Weights of a small mixture-of-experts language model, trained from scratch on English Wikipedia: vocabulary 16384, 96 experts in each of 10 layers.
Below are experts of layer 7 (counted from 0) of a mixture-of-experts language model. Rows are named gate (a neuron's input weights, with its number), up (a neuron's input weights, with its number), down (a neuron's output weights, with its number) and show model dimensions 0-191. Each number is 50 + 10 x the weight over its row's rms, rounded and kept within 0 to 99.
Before each expert's rows: "comes before" lists some tokens at least twice as common just after its tokens as in all text. This comes from a sample of Wikipedia text that the model never trained on. Tokens count by the router's weight.

# expert 51
comes before: "\n\n", " The", " He", " In ", " In", " This"
gate1:45 56 55 49 52 54 62 58 36 54 34 41 57 43 30 52 54 43 65 37 41 67 42 70 40 49 39 40 39 50 56 54 51 67 49 35 72 30 56 59 53 58 52 57 49 67 30 30 67 61 54 42 50 54 54 62 42 52 34 58 40 42 58 41 44 56 47 49 56 38 58 48 40 50 40 30 34 32 62 68 39 51 39 54 54 46 55 38 47 56 49 51 62 67 63 41 35 58 59 56 42 58 42 56 58 49 34 54 56 47 58 45 37 61 45 54 55 53 50 20 46 42 44 55 42 56 39 58 61 63 61 30 40 61 53 54 38 48 44 50 50 43 55 56 61 50 29 56 47 37 39 49 46 70 59 58 58 51 59 43 50 46 45 56 45 46 64 38 60 43 39 33 46 69 61 45 59 64 40 62 63 49 45 52 53 30 49 40 55 48 57 49
up1:66 55 57 57 57 58 60 35 50 50 54 73 45 42 55 44 47 54 62 44 53 52 56 42 56 59 66 65 61 48 46 39 63 49 48 49 54 48 42 31 43 60 34 35 44 39 55 48 57 46 58 73 46 60 57 45 58 36 41 59 40 48 42 53 42 30 63 47 49 46 42 59 57 41 42 28 58 35 54 59 53 65 50 47 38 51 41 54 43 38 65 40 29 40 51 52 29 55 39 40 46 36 61 41 42 63 68 61 55 43 25 53 44 44 46 54 49 58 58 54 66 34 57 57 51 51 44 48 42 54 45 50 52 46 43 48 41 56 74 42 41 56 51 55 74 37 66 36 54 60 27 59 55 29 60 44 43 46 42 35 45 59 72 52 39 63 43 59 56 45 40 54 53 44 44 57 63 51 38 57 47 57 45 57 50 54 52 60 60 77 47 61
down1:69 62 45 43 42 48 51 53 46 43 35 49 39 39 54 57 49 46 49 46 37 67 45 45 47 60 50 67 47 40 58 62 50 58 44 55 64 44 41 43 58 40 45 47 44 56 34 49 53 59 47 45 45 54 77 35 59 50 33 48 41 70 54 35 59 40 67 35 40 60 56 60 61 28 46 27 40 51 45 61 38 55 44 54 43 57 39 44 74 45 72 52 43 45 46 59 46 54 41 67 54 53 53 48 64 55 49 42 54 59 58 45 41 36 63 53 51 53 62 22 52 40 56 50 48 60 53 50 66 50 36 41 53 50 21 32 42 52 65 51 38 47 59 56 50 34 29 54 51 48 36 58 51 61 58 54 55 56 57 59 68 68 50 51 43 60 41 47 41 48 56 30 57 55 39 44 51 52 54 66 61 51 43 42 42 64 59 54 63 60 41 68

# expert 1
comes before: "0", "000", "2", "1", " | ", "00"
gate1:47 53 49 52 44 49 42 59 53 54 57 46 56 37 48 54 56 53 47 41 54 42 49 51 57 66 47 54 63 49 38 47 46 41 47 67 50 33 31 61 45 50 34 53 59 44 50 45 64 45 69 65 37 47 46 40 60 44 26 46 63 42 46 58 66 58 43 47 54 56 65 46 35 62 49 52 50 34 71 50 50 45 54 52 33 49 36 59 60 59 53 41 56 66 41 54 51 63 72 42 67 60 57 56 41 43 63 54 50 33 72 41 69 44 31 56 60 57 60 53 60 42 65 51 45 48 47 49 52 43 55 52 36 55 49 49 47 44 56 46 61 40 52 37 47 63 54 57 60 30 55 55 57 54 39 64 45 50 32 71 37 60 55 54 68 54 47 25 36 24 48 36 56 65 47 59 38 58 63 48 33 48 42 57 58 44 47 52 44 74 41 59
up1:48 61 50 44 50 53 61 48 50 57 42 56 31 55 59 34 53 58 45 64 39 35 57 61 41 60 52 51 38 48 61 44 50 47 39 50 27 48 53 55 25 44 41 63 45 35 59 55 42 52 40 38 53 59 53 51 62 54 55 54 55 63 52 53 45 71 61 66 36 63 51 45 56 50 53 37 62 42 39 60 55 57 43 79 75 41 65 46 52 43 54 59 41 43 62 54 46 55 33 55 45 43 44 61 58 49 38 43 44 51 48 57 37 48 53 55 40 40 60 32 33 57 48 60 64 47 45 52 46 45 31 56 63 42 41 55 51 55 69 50 51 50 53 73 58 34 53 46 45 63 45 38 49 60 62 55 55 59 53 47 56 50 41 36 27 49 49 67 49 80 33 59 54 39 45 41 61 36 43 54 52 62 57 37 43 43 57 75 40 53 42 56
down1:52 45 33 52 54 57 43 26 55 44 33 45 47 50 47 46 51 57 56 58 51 50 40 23 50 47 45 52 62 68 67 55 58 37 71 41 54 45 53 53 57 39 64 40 53 51 60 51 56 62 52 57 24 47 44 51 52 50 49 68 53 56 48 53 57 57 44 49 48 60 56 57 67 40 66 59 40 37 45 57 67 40 48 68 48 49 62 62 49 68 55 59 28 48 44 38 42 43 51 40 66 48 36 59 40 44 45 69 41 43 35 38 52 53 61 49 54 53 47 40 43 45 56 39 58 62 60 47 66 42 46 47 54 49 42 45 67 42 39 37 43 43 42 60 36 42 38 62 37 60 42 62 30 65 68 54 56 60 48 65 64 57 56 59 47 56 49 31 47 49 52 66 59 53 49 54 44 51 61 18 53 36 56 52 56 63 39 54 42 49 72 57

# expert 68
comes before: "\n", ",", ".", " (", " and", " |"
gate0:62 51 54 60 53 51 51 49 43 52 56 50 39 44 56 54 56 55 45 48 63 53 66 59 59 43 56 40 57 59 49 50 67 46 37 56 57 56 47 45 63 66 33 47 46 68 51 48 47 46 48 44 50 70 53 44 37 38 45 40 37 41 36 43 38 40 41 60 47 31 32 41 29 48 58 48 54 51 48 36 46 32 69 33 52 48 48 38 57 64 43 53 49 57 23 65 33 40 33 73 41 40 62 36 54 49 57 62 43 30 43 54 59 43 50 49 48 57 55 29 48 51 55 51 63 48 35 56 42 55 70 55 49 36 48 43 67 48 46 67 56 61 39 62 65 41 54 46 59 55 49 51 50 45 33 49 43 53 60 59 53 59 75 49 47 64 39 45 62 38 42 43 64 31 66 34 42 58 49 68 51 50 64 65 53 45 53 44 53 51 51 35
up0:38 60 50 42 45 52 41 33 56 49 57 36 41 44 50 58 59 43 36 67 49 43 39 49 51 47 67 53 56 50 61 50 64 62 50 64 44 42 49 51 44 77 25 51 46 57 52 52 49 39 34 32 56 70 54 46 49 29 34 50 46 50 51 48 48 57 38 70 39 50 48 52 46 60 42 48 56 52 59 57 56 42 44 41 49 40 34 49 51 54 42 60 48 56 31 46 28 42 37 56 43 43 70 49 55 52 66 46 62 53 41 35 54 46 44 49 33 53 58 25 34 44 63 63 59 52 53 53 48 67 49 47 39 28 51 28 49 41 45 57 51 36 51 49 54 31 53 37 60 33 44 55 55 56 43 69 61 57 39 74 41 58 53 42 48 46 50 58 33 37 59 49 46 41 55 35 39 52 54 64 45 54 41 40 52 66 67 44 39 34 52 50
down0:58 55 43 57 53 58 21 61 47 58 51 52 58 52 57 44 60 52 41 48 53 59 60 37 27 38 60 56 51 51 53 43 43 48 43 44 48 46 43 61 39 42 54 56 63 55 55 56 64 38 42 46 28 51 48 50 61 40 68 45 52 47 55 51 41 62 52 65 36 40 43 60 73 61 32 71 39 38 32 46 58 56 55 26 50 48 58 27 39 39 41 32 48 40 52 56 54 37 61 58 44 49 46 59 51 36 43 58 43 41 45 64 48 48 55 52 49 35 48 49 64 60 55 45 42 33 50 57 48 51 54 50 56 65 53 50 46 38 67 61 61 39 42 55 49 54 37 58 61 49 46 30 37 65 44 57 41 51 52 46 52 65 49 49 47 32 69 55 50 49 51 68 46 58 42 58 67 40 56 39 63 57 38 38 36 81 53 46 46 38 35 39

# expert 66
comes before: "1", "2", "0", "3", "8", "4"
gate0:39 38 64 43 45 61 57 37 39 35 51 51 52 60 33 65 55 61 49 41 52 51 57 48 53 61 55 36 49 72 52 72 41 51 49 58 45 39 48 62 35 49 54 40 59 40 51 39 59 52 47 67 41 46 44 43 45 72 64 47 50 64 57 61 55 37 44 55 42 61 48 46 45 42 28 35 52 41 49 53 49 54 77 50 64 78 49 52 55 64 56 59 56 51 54 55 49 59 40 36 40 54 48 64 31 51 49 52 66 40 57 49 54 28 65 45 67 50 41 50 44 47 49 56 50 42 61 41 56 70 44 48 43 53 46 66 44 62 40 50 48 54 69 61 58 50 50 44 55 50 50 61 36 56 55 33 42 56 51 49 43 46 52 63 48 51 45 58 38 61 46 60 37 52 43 70 48 43 71 49 44 50 70 42 71 35 44 50 64 59 62 76
up0:65 53 63 39 36 55 60 42 32 49 37 57 30 35 68 60 42 44 44 50 43 45 46 43 39 44 66 42 52 56 49 51 45 79 59 53 46 46 66 73 45 59 64 38 51 32 55 55 70 59 59 53 38 50 53 22 59 63 39 43 60 49 56 50 41 50 36 45 56 53 30 63 52 49 50 64 49 22 65 58 40 45 59 47 47 62 50 51 41 51 58 49 54 59 44 58 27 52 39 51 44 53 57 56 50 39 48 55 55 57 51 43 57 73 49 35 58 45 55 66 41 46 55 57 48 37 43 68 37 47 45 35 56 38 44 26 50 56 45 45 34 59 39 42 52 58 51 62 41 48 39 41 55 47 50 38 56 50 47 44 36 54 57 46 44 41 49 55 46 45 43 65 41 43 46 43 51 28 49 46 61 65 50 49 37 44 45 61 71 65 49 48
down0:68 60 25 43 55 48 55 48 60 35 30 50 57 56 42 47 50 47 61 36 49 38 54 61 68 47 48 52 58 50 68 62 49 52 71 49 40 41 34 47 43 50 42 71 59 54 57 36 60 48 57 39 54 40 60 53 50 68 47 41 46 61 45 58 38 52 47 52 53 46 61 49 53 44 45 50 32 40 58 60 56 41 57 41 56 55 37 60 49 48 50 37 61 79 47 52 56 22 35 67 42 57 50 53 72 57 53 42 62 25 37 60 52 56 41 44 56 47 51 45 56 43 46 55 49 35 51 48 45 58 61 47 30 59 42 41 33 58 40 48 65 51 41 43 51 46 48 71 41 46 39 43 55 39 44 63 49 34 58 46 45 55 55 28 51 44 71 33 34 48 49 50 53 52 55 39 52 49 49 53 72 58 46 67 58 43 53 55 36 51 62 64

# expert 59
comes before: "| ", "|", "-", "- ", "|  |", "2"
gate1:52 55 53 45 46 67 70 44 54 49 53 39 50 37 40 63 39 67 48 50 51 48 52 61 54 24 36 58 37 54 33 61 59 58 48 53 52 48 59 51 31 40 45 52 49 65 37 71 37 54 44 51 51 53 78 61 52 33 43 29 57 35 45 39 38 56 63 67 60 71 57 42 55 43 53 48 49 47 34 61 44 37 50 53 48 67 46 58 46 49 40 73 65 66 50 40 43 49 53 60 55 48 55 48 58 36 44 51 58 55 41 56 56 51 70 43 50 48 49 44 50 62 30 53 53 41 64 46 46 51 58 37 44 52 66 40 54 46 50 43 39 58 63 36 46 37 25 50 57 35 43 46 48 52 50 48 43 45 53 51 48 57 55 59 35 27 49 51 55 38 66 55 45 72 39 63 55 50 48 36 51 60 51 30 63 50 46 58 55 37 34 58
up1:56 59 49 59 42 52 64 44 34 46 50 29 51 45 44 82 54 63 45 51 52 55 39 54 43 37 31 45 35 63 40 59 59 57 49 42 49 46 56 54 34 51 48 49 46 58 46 56 39 50 38 43 41 48 66 61 50 38 50 50 58 38 33 38 58 46 56 63 52 68 59 45 50 36 56 50 42 55 45 59 54 34 53 56 46 76 50 49 63 45 45 66 68 59 55 60 42 62 48 59 59 55 60 42 65 35 43 35 58 63 36 55 47 56 59 45 48 53 45 50 60 61 34 64 52 58 63 43 33 41 60 37 51 46 56 39 58 38 47 50 37 52 55 41 53 47 13 52 76 31 33 51 50 47 52 48 49 48 55 45 57 45 46 45 40 22 48 50 51 45 56 44 39 71 36 62 49 44 43 35 49 60 48 39 68 52 48 48 57 50 36 48
down1:55 53 43 50 58 71 61 60 38 40 57 51 48 55 43 56 46 54 40 60 58 51 40 52 42 51 32 55 46 61 32 53 50 47 49 27 51 54 59 60 52 63 33 51 37 45 46 48 42 39 43 44 43 45 50 65 70 54 37 55 46 29 53 51 45 52 73 48 34 28 50 59 41 42 56 37 50 59 41 46 41 51 48 36 52 48 61 48 52 35 47 46 50 63 58 54 52 52 51 50 46 60 45 70 58 56 53 61 65 48 49 49 38 60 65 45 58 50 52 54 47 43 77 57 54 56 49 54 47 41 53 56 60 63 54 35 38 62 62 40 39 28 52 56 46 44 31 43 63 36 48 43 48 65 39 51 49 23 60 40 34 39 55 62 35 54 59 64 60 62 38 38 31 33 53 50 41 55 52 52 61 65 61 54 40 56 21 63 48 50 32 42

# expert 12
comes before: "0", "1", "3", "2", "4", "6"
gate1:36 33 64 42 44 33 39 66 49 62 70 33 38 60 46 63 71 58 60 57 37 44 60 56 43 43 37 50 61 53 62 51 42 44 42 45 52 46 47 53 38 47 43 63 43 63 49 63 51 56 59 53 46 49 42 37 55 72 56 72 44 42 65 43 59 43 48 58 47 28 47 59 57 54 39 56 39 37 59 54 40 70 59 50 62 44 43 37 58 45 37 43 32 55 45 54 51 54 47 62 38 69 61 55 54 58 50 43 48 55 50 64 53 48 41 34 56 36 47 43 40 60 61 41 61 42 47 56 53 45 70 51 57 50 52 39 45 55 53 65 46 46 48 48 50 49 47 55 37 40 53 37 50 53 45 31 59 45 53 79 55 56 29 42 47 65 54 36 54 60 43 33 39 42 53 56 44 69 54 52 45 76 57 52 47 74 60 44 48 60 59 58
up1:53 42 48 48 62 40 56 68 22 25 48 62 55 53 44 38 61 47 44 34 60 50 43 49 50 54 44 27 46 31 30 45 45 38 49 60 65 27 49 45 42 38 47 28 58 47 55 53 54 65 40 36 34 50 45 56 55 40 46 64 33 63 50 34 55 53 48 60 62 41 64 67 59 59 61 43 55 62 46 38 45 53 41 45 60 50 56 65 44 55 47 44 64 40 51 56 43 53 39 52 53 43 39 57 59 52 54 46 59 38 45 45 50 46 48 42 47 60 49 61 58 52 46 44 68 57 42 44 33 42 48 46 58 43 59 42 67 46 56 43 72 53 55 45 53 48 32 59 52 58 30 57 55 51 57 39 31 55 52 65 66 50 67 50 56 34 57 35 59 30 63 37 55 35 42 52 55 53 60 38 69 52 50 50 66 36 55 43 41 43 49 47
down1:59 49 73 25 58 43 54 42 39 31 53 52 47 49 64 40 53 65 52 44 58 57 53 56 58 41 56 46 43 53 54 64 57 56 57 63 43 53 47 42 29 62 34 55 36 52 67 45 46 39 51 52 34 32 32 51 60 33 49 48 57 44 60 44 45 58 50 50 42 64 71 40 43 48 48 56 61 54 48 57 50 50 34 48 58 42 51 67 54 49 46 50 51 44 44 47 55 53 26 41 33 51 36 57 46 62 50 61 45 58 20 25 37 56 52 44 43 46 37 41 39 31 39 40 30 32 50 51 31 55 40 63 46 54 54 63 48 46 60 52 46 68 61 62 53 46 49 45 41 51 57 45 43 56 53 31 51 39 44 40 53 45 54 47 53 45 63 51 52 67 47 33 53 57 44 44 56 63 70 29 50 27 47 50 49 52 52 53 69 50 39 48

# expert 48
comes before: "-", "- ", "|", "| ", "- M", "- C"
gate1:39 61 55 58 40 39 41 50 36 53 51 81 33 36 60 47 48 43 38 37 58 47 67 45 58 53 47 45 56 57 73 33 53 60 57 68 37 49 50 43 57 54 51 42 39 64 33 52 63 49 52 69 51 48 51 49 51 52 72 47 48 36 42 52 43 42 48 37 55 58 42 60 40 45 58 27 55 44 38 38 62 29 50 36 45 52 44 50 59 58 46 53 65 58 41 37 59 50 40 47 68 59 57 51 58 68 57 48 33 56 41 50 64 56 48 53 57 50 37 59 49 60 52 44 45 43 86 53 49 43 58 55 40 47 41 62 49 51 62 59 55 66 46 37 52 47 46 46 55 46 44 42 41 60 57 49 48 63 75 42 40 34 64 41 53 58 51 40 45 45 59 44 42 43 64 56 70 60 68 43 49 44 45 33 63 36 50 57 52 49 61 63
up1:45 36 60 51 41 34 40 59 45 41 57 56 61 43 44 57 45 43 50 42 59 53 37 52 64 42 37 42 45 47 54 33 58 44 67 35 50 46 64 47 57 48 58 35 48 38 50 47 51 45 40 39 59 43 57 37 52 40 52 70 33 36 42 40 51 68 38 51 64 49 56 46 43 39 53 45 77 52 64 62 64 37 47 57 56 49 48 39 48 71 56 51 44 73 39 38 57 42 39 35 64 39 38 55 44 40 50 63 57 57 45 44 59 36 50 41 62 47 43 65 42 60 56 51 43 58 64 37 44 67 53 66 34 50 44 80 56 34 41 44 46 52 55 21 48 62 52 46 36 56 29 55 45 56 52 39 26 48 46 36 45 45 48 67 58 50 43 42 37 53 46 57 47 39 47 49 65 51 54 58 52 58 52 59 51 56 53 46 53 49 64 33
down1:53 51 51 42 54 58 66 65 51 33 78 40 44 48 49 42 47 55 48 43 49 37 43 63 44 48 45 48 51 25 47 59 50 59 56 50 57 42 68 53 37 36 57 55 42 55 44 39 58 56 62 35 41 28 49 67 47 40 56 49 38 49 57 61 58 45 49 48 53 54 72 32 65 41 64 63 48 48 48 39 38 52 58 51 70 63 55 52 41 49 51 37 60 49 56 62 26 50 66 53 55 49 73 59 40 43 53 29 66 54 59 60 34 47 47 55 51 62 60 48 58 42 52 67 61 53 49 39 46 41 42 57 39 50 52 52 59 53 46 57 54 53 65 51 43 62 66 57 58 52 41 43 58 56 57 26 44 45 47 39 34 55 48 63 60 60 43 42 48 46 27 44 51 46 54 45 38 48 48 65 46 49 77 57 75 57 64 53 54 31 52 44

# expert 70
comes before: "\n", ".", ",", " and", ", U.", " in "
gate0:45 56 42 39 58 48 56 50 59 35 67 59 51 55 43 35 50 45 65 66 44 40 42 59 62 67 64 55 40 51 44 47 53 40 52 51 61 44 54 36 78 55 51 62 54 52 56 42 49 55 41 52 48 59 43 57 53 48 45 53 45 51 41 52 51 41 59 55 52 58 62 47 55 60 54 31 52 59 48 46 39 66 47 53 39 45 47 51 42 34 64 60 43 57 39 66 63 58 44 35 46 49 36 37 54 64 66 47 57 27 46 52 46 31 27 64 36 61 41 49 48 52 50 45 38 32 69 48 59 54 43 57 44 32 35 42 50 48 32 61 46 49 40 39 59 55 51 43 53 68 42 56 56 49 54 64 55 42 35 57 40 37 64 60 48 49 52 36 58 51 27 49 61 37 39 61 61 51 25 53 49 51 29 70 59 61 65 62 51 38 42 71
up0:53 52 60 41 42 50 44 37 56 50 55 35 45 50 37 36 42 35 35 55 51 33 52 47 51 51 60 57 49 45 47 39 43 56 24 42 48 45 48 45 37 47 54 58 56 45 56 73 40 52 62 73 66 50 52 55 57 49 52 41 56 43 72 29 62 43 52 51 49 63 54 56 40 43 63 42 46 43 64 56 51 49 51 43 41 50 46 56 37 38 52 62 33 54 49 53 58 47 79 52 37 47 58 40 43 38 30 47 41 42 50 43 41 48 49 53 48 52 55 56 61 56 61 32 53 45 72 59 18 52 42 61 52 57 39 38 54 37 47 54 24 70 48 40 39 43 53 43 66 35 26 52 50 41 49 56 43 43 39 45 66 56 46 46 47 39 63 50 46 38 44 53 56 58 32 44 72 48 64 39 36 60 48 40 62 55 43 47 42 64 43 47
down0:37 48 55 73 79 54 66 61 57 52 59 54 64 55 53 49 68 52 55 52 47 44 57 39 25 36 59 51 64 29 48 60 39 50 70 45 42 50 48 55 64 60 40 44 48 47 40 56 43 51 64 53 40 36 58 43 39 54 55 48 46 48 45 53 52 64 64 40 42 54 59 47 39 29 58 51 49 40 60 49 66 61 37 26 57 47 53 60 46 36 34 55 63 46 34 55 44 62 41 41 47 43 60 57 42 41 42 46 36 50 24 66 40 38 66 52 68 48 52 44 27 33 38 45 54 37 59 52 57 52 66 52 44 47 48 46 50 55 50 55 41 64 38 59 28 45 51 49 55 55 73 43 43 45 65 63 60 56 57 50 50 54 40 56 50 49 41 49 38 42 51 46 52 38 68 56 42 62 40 53 61 53 53 38 49 44 47 63 51 38 59 46

# expert 83
comes before: " of", " of the", " to", ".", " in", "ing"
gate0:54 36 51 60 51 66 57 54 58 45 57 71 44 42 63 54 54 50 52 49 45 52 42 39 38 30 51 54 56 57 62 49 36 64 53 49 52 54 40 49 41 58 31 51 56 65 52 44 58 67 44 40 62 40 38 38 62 54 54 42 50 55 61 72 56 44 62 47 56 59 41 41 43 65 65 35 50 61 48 62 50 50 58 47 45 58 48 49 50 45 73 65 63 29 64 61 52 46 47 61 65 58 68 53 41 39 60 48 46 69 66 52 48 58 42 39 66 55 49 50 45 57 51 54 45 55 42 32 57 46 46 49 43 59 42 39 51 57 42 52 62 50 30 73 58 51 58 52 46 39 67 46 46 61 63 46 58 41 66 60 49 37 60 63 32 39 73 43 54 52 44 47 78 64 58 50 53 57 42 61 55 40 64 76 34 55 53 36 56 45 51 50
up0:50 30 61 74 55 48 55 59 61 56 49 68 43 46 54 56 39 45 57 42 47 42 32 57 61 44 50 68 48 45 54 42 48 41 52 53 53 64 54 52 49 52 30 46 65 58 50 33 47 67 57 36 55 52 38 37 55 62 58 44 58 58 59 48 49 47 56 59 55 39 35 54 36 62 51 25 64 62 51 42 57 55 50 46 46 56 39 46 37 51 86 70 47 48 51 77 73 61 54 46 51 40 52 53 54 34 57 59 50 51 56 51 46 59 47 44 48 47 27 60 59 43 67 44 49 52 50 38 60 42 46 51 58 55 54 60 51 33 54 49 69 38 36 70 35 41 48 50 61 48 52 28 36 52 61 52 49 46 64 57 44 60 72 61 43 56 73 59 56 50 47 45 42 60 54 49 56 37 44 50 63 45 69 53 50 46 44 57 46 54 56 46
down0:57 58 57 73 31 55 27 65 43 57 54 45 50 57 63 40 43 73 48 60 63 14 52 44 38 59 31 35 38 43 43 45 46 70 50 50 59 43 38 46 59 60 47 34 45 39 56 67 61 42 44 51 63 42 64 49 50 42 58 58 60 59 55 55 53 49 49 44 47 41 52 58 51 56 62 37 43 63 72 59 38 45 68 34 44 57 50 47 52 64 54 50 69 41 51 56 45 44 49 53 44 46 41 39 59 67 63 58 39 45 46 40 54 63 61 43 64 50 46 46 39 48 51 46 46 37 55 57 60 47 60 55 56 49 35 49 39 45 40 54 49 48 35 51 45 34 52 42 43 53 54 53 39 58 67 47 46 50 26 61 50 36 50 59 56 56 54 56 51 60 35 52 42 51 55 24 53 45 48 48 75 36 39 53 39 40 39 50 56 53 33 38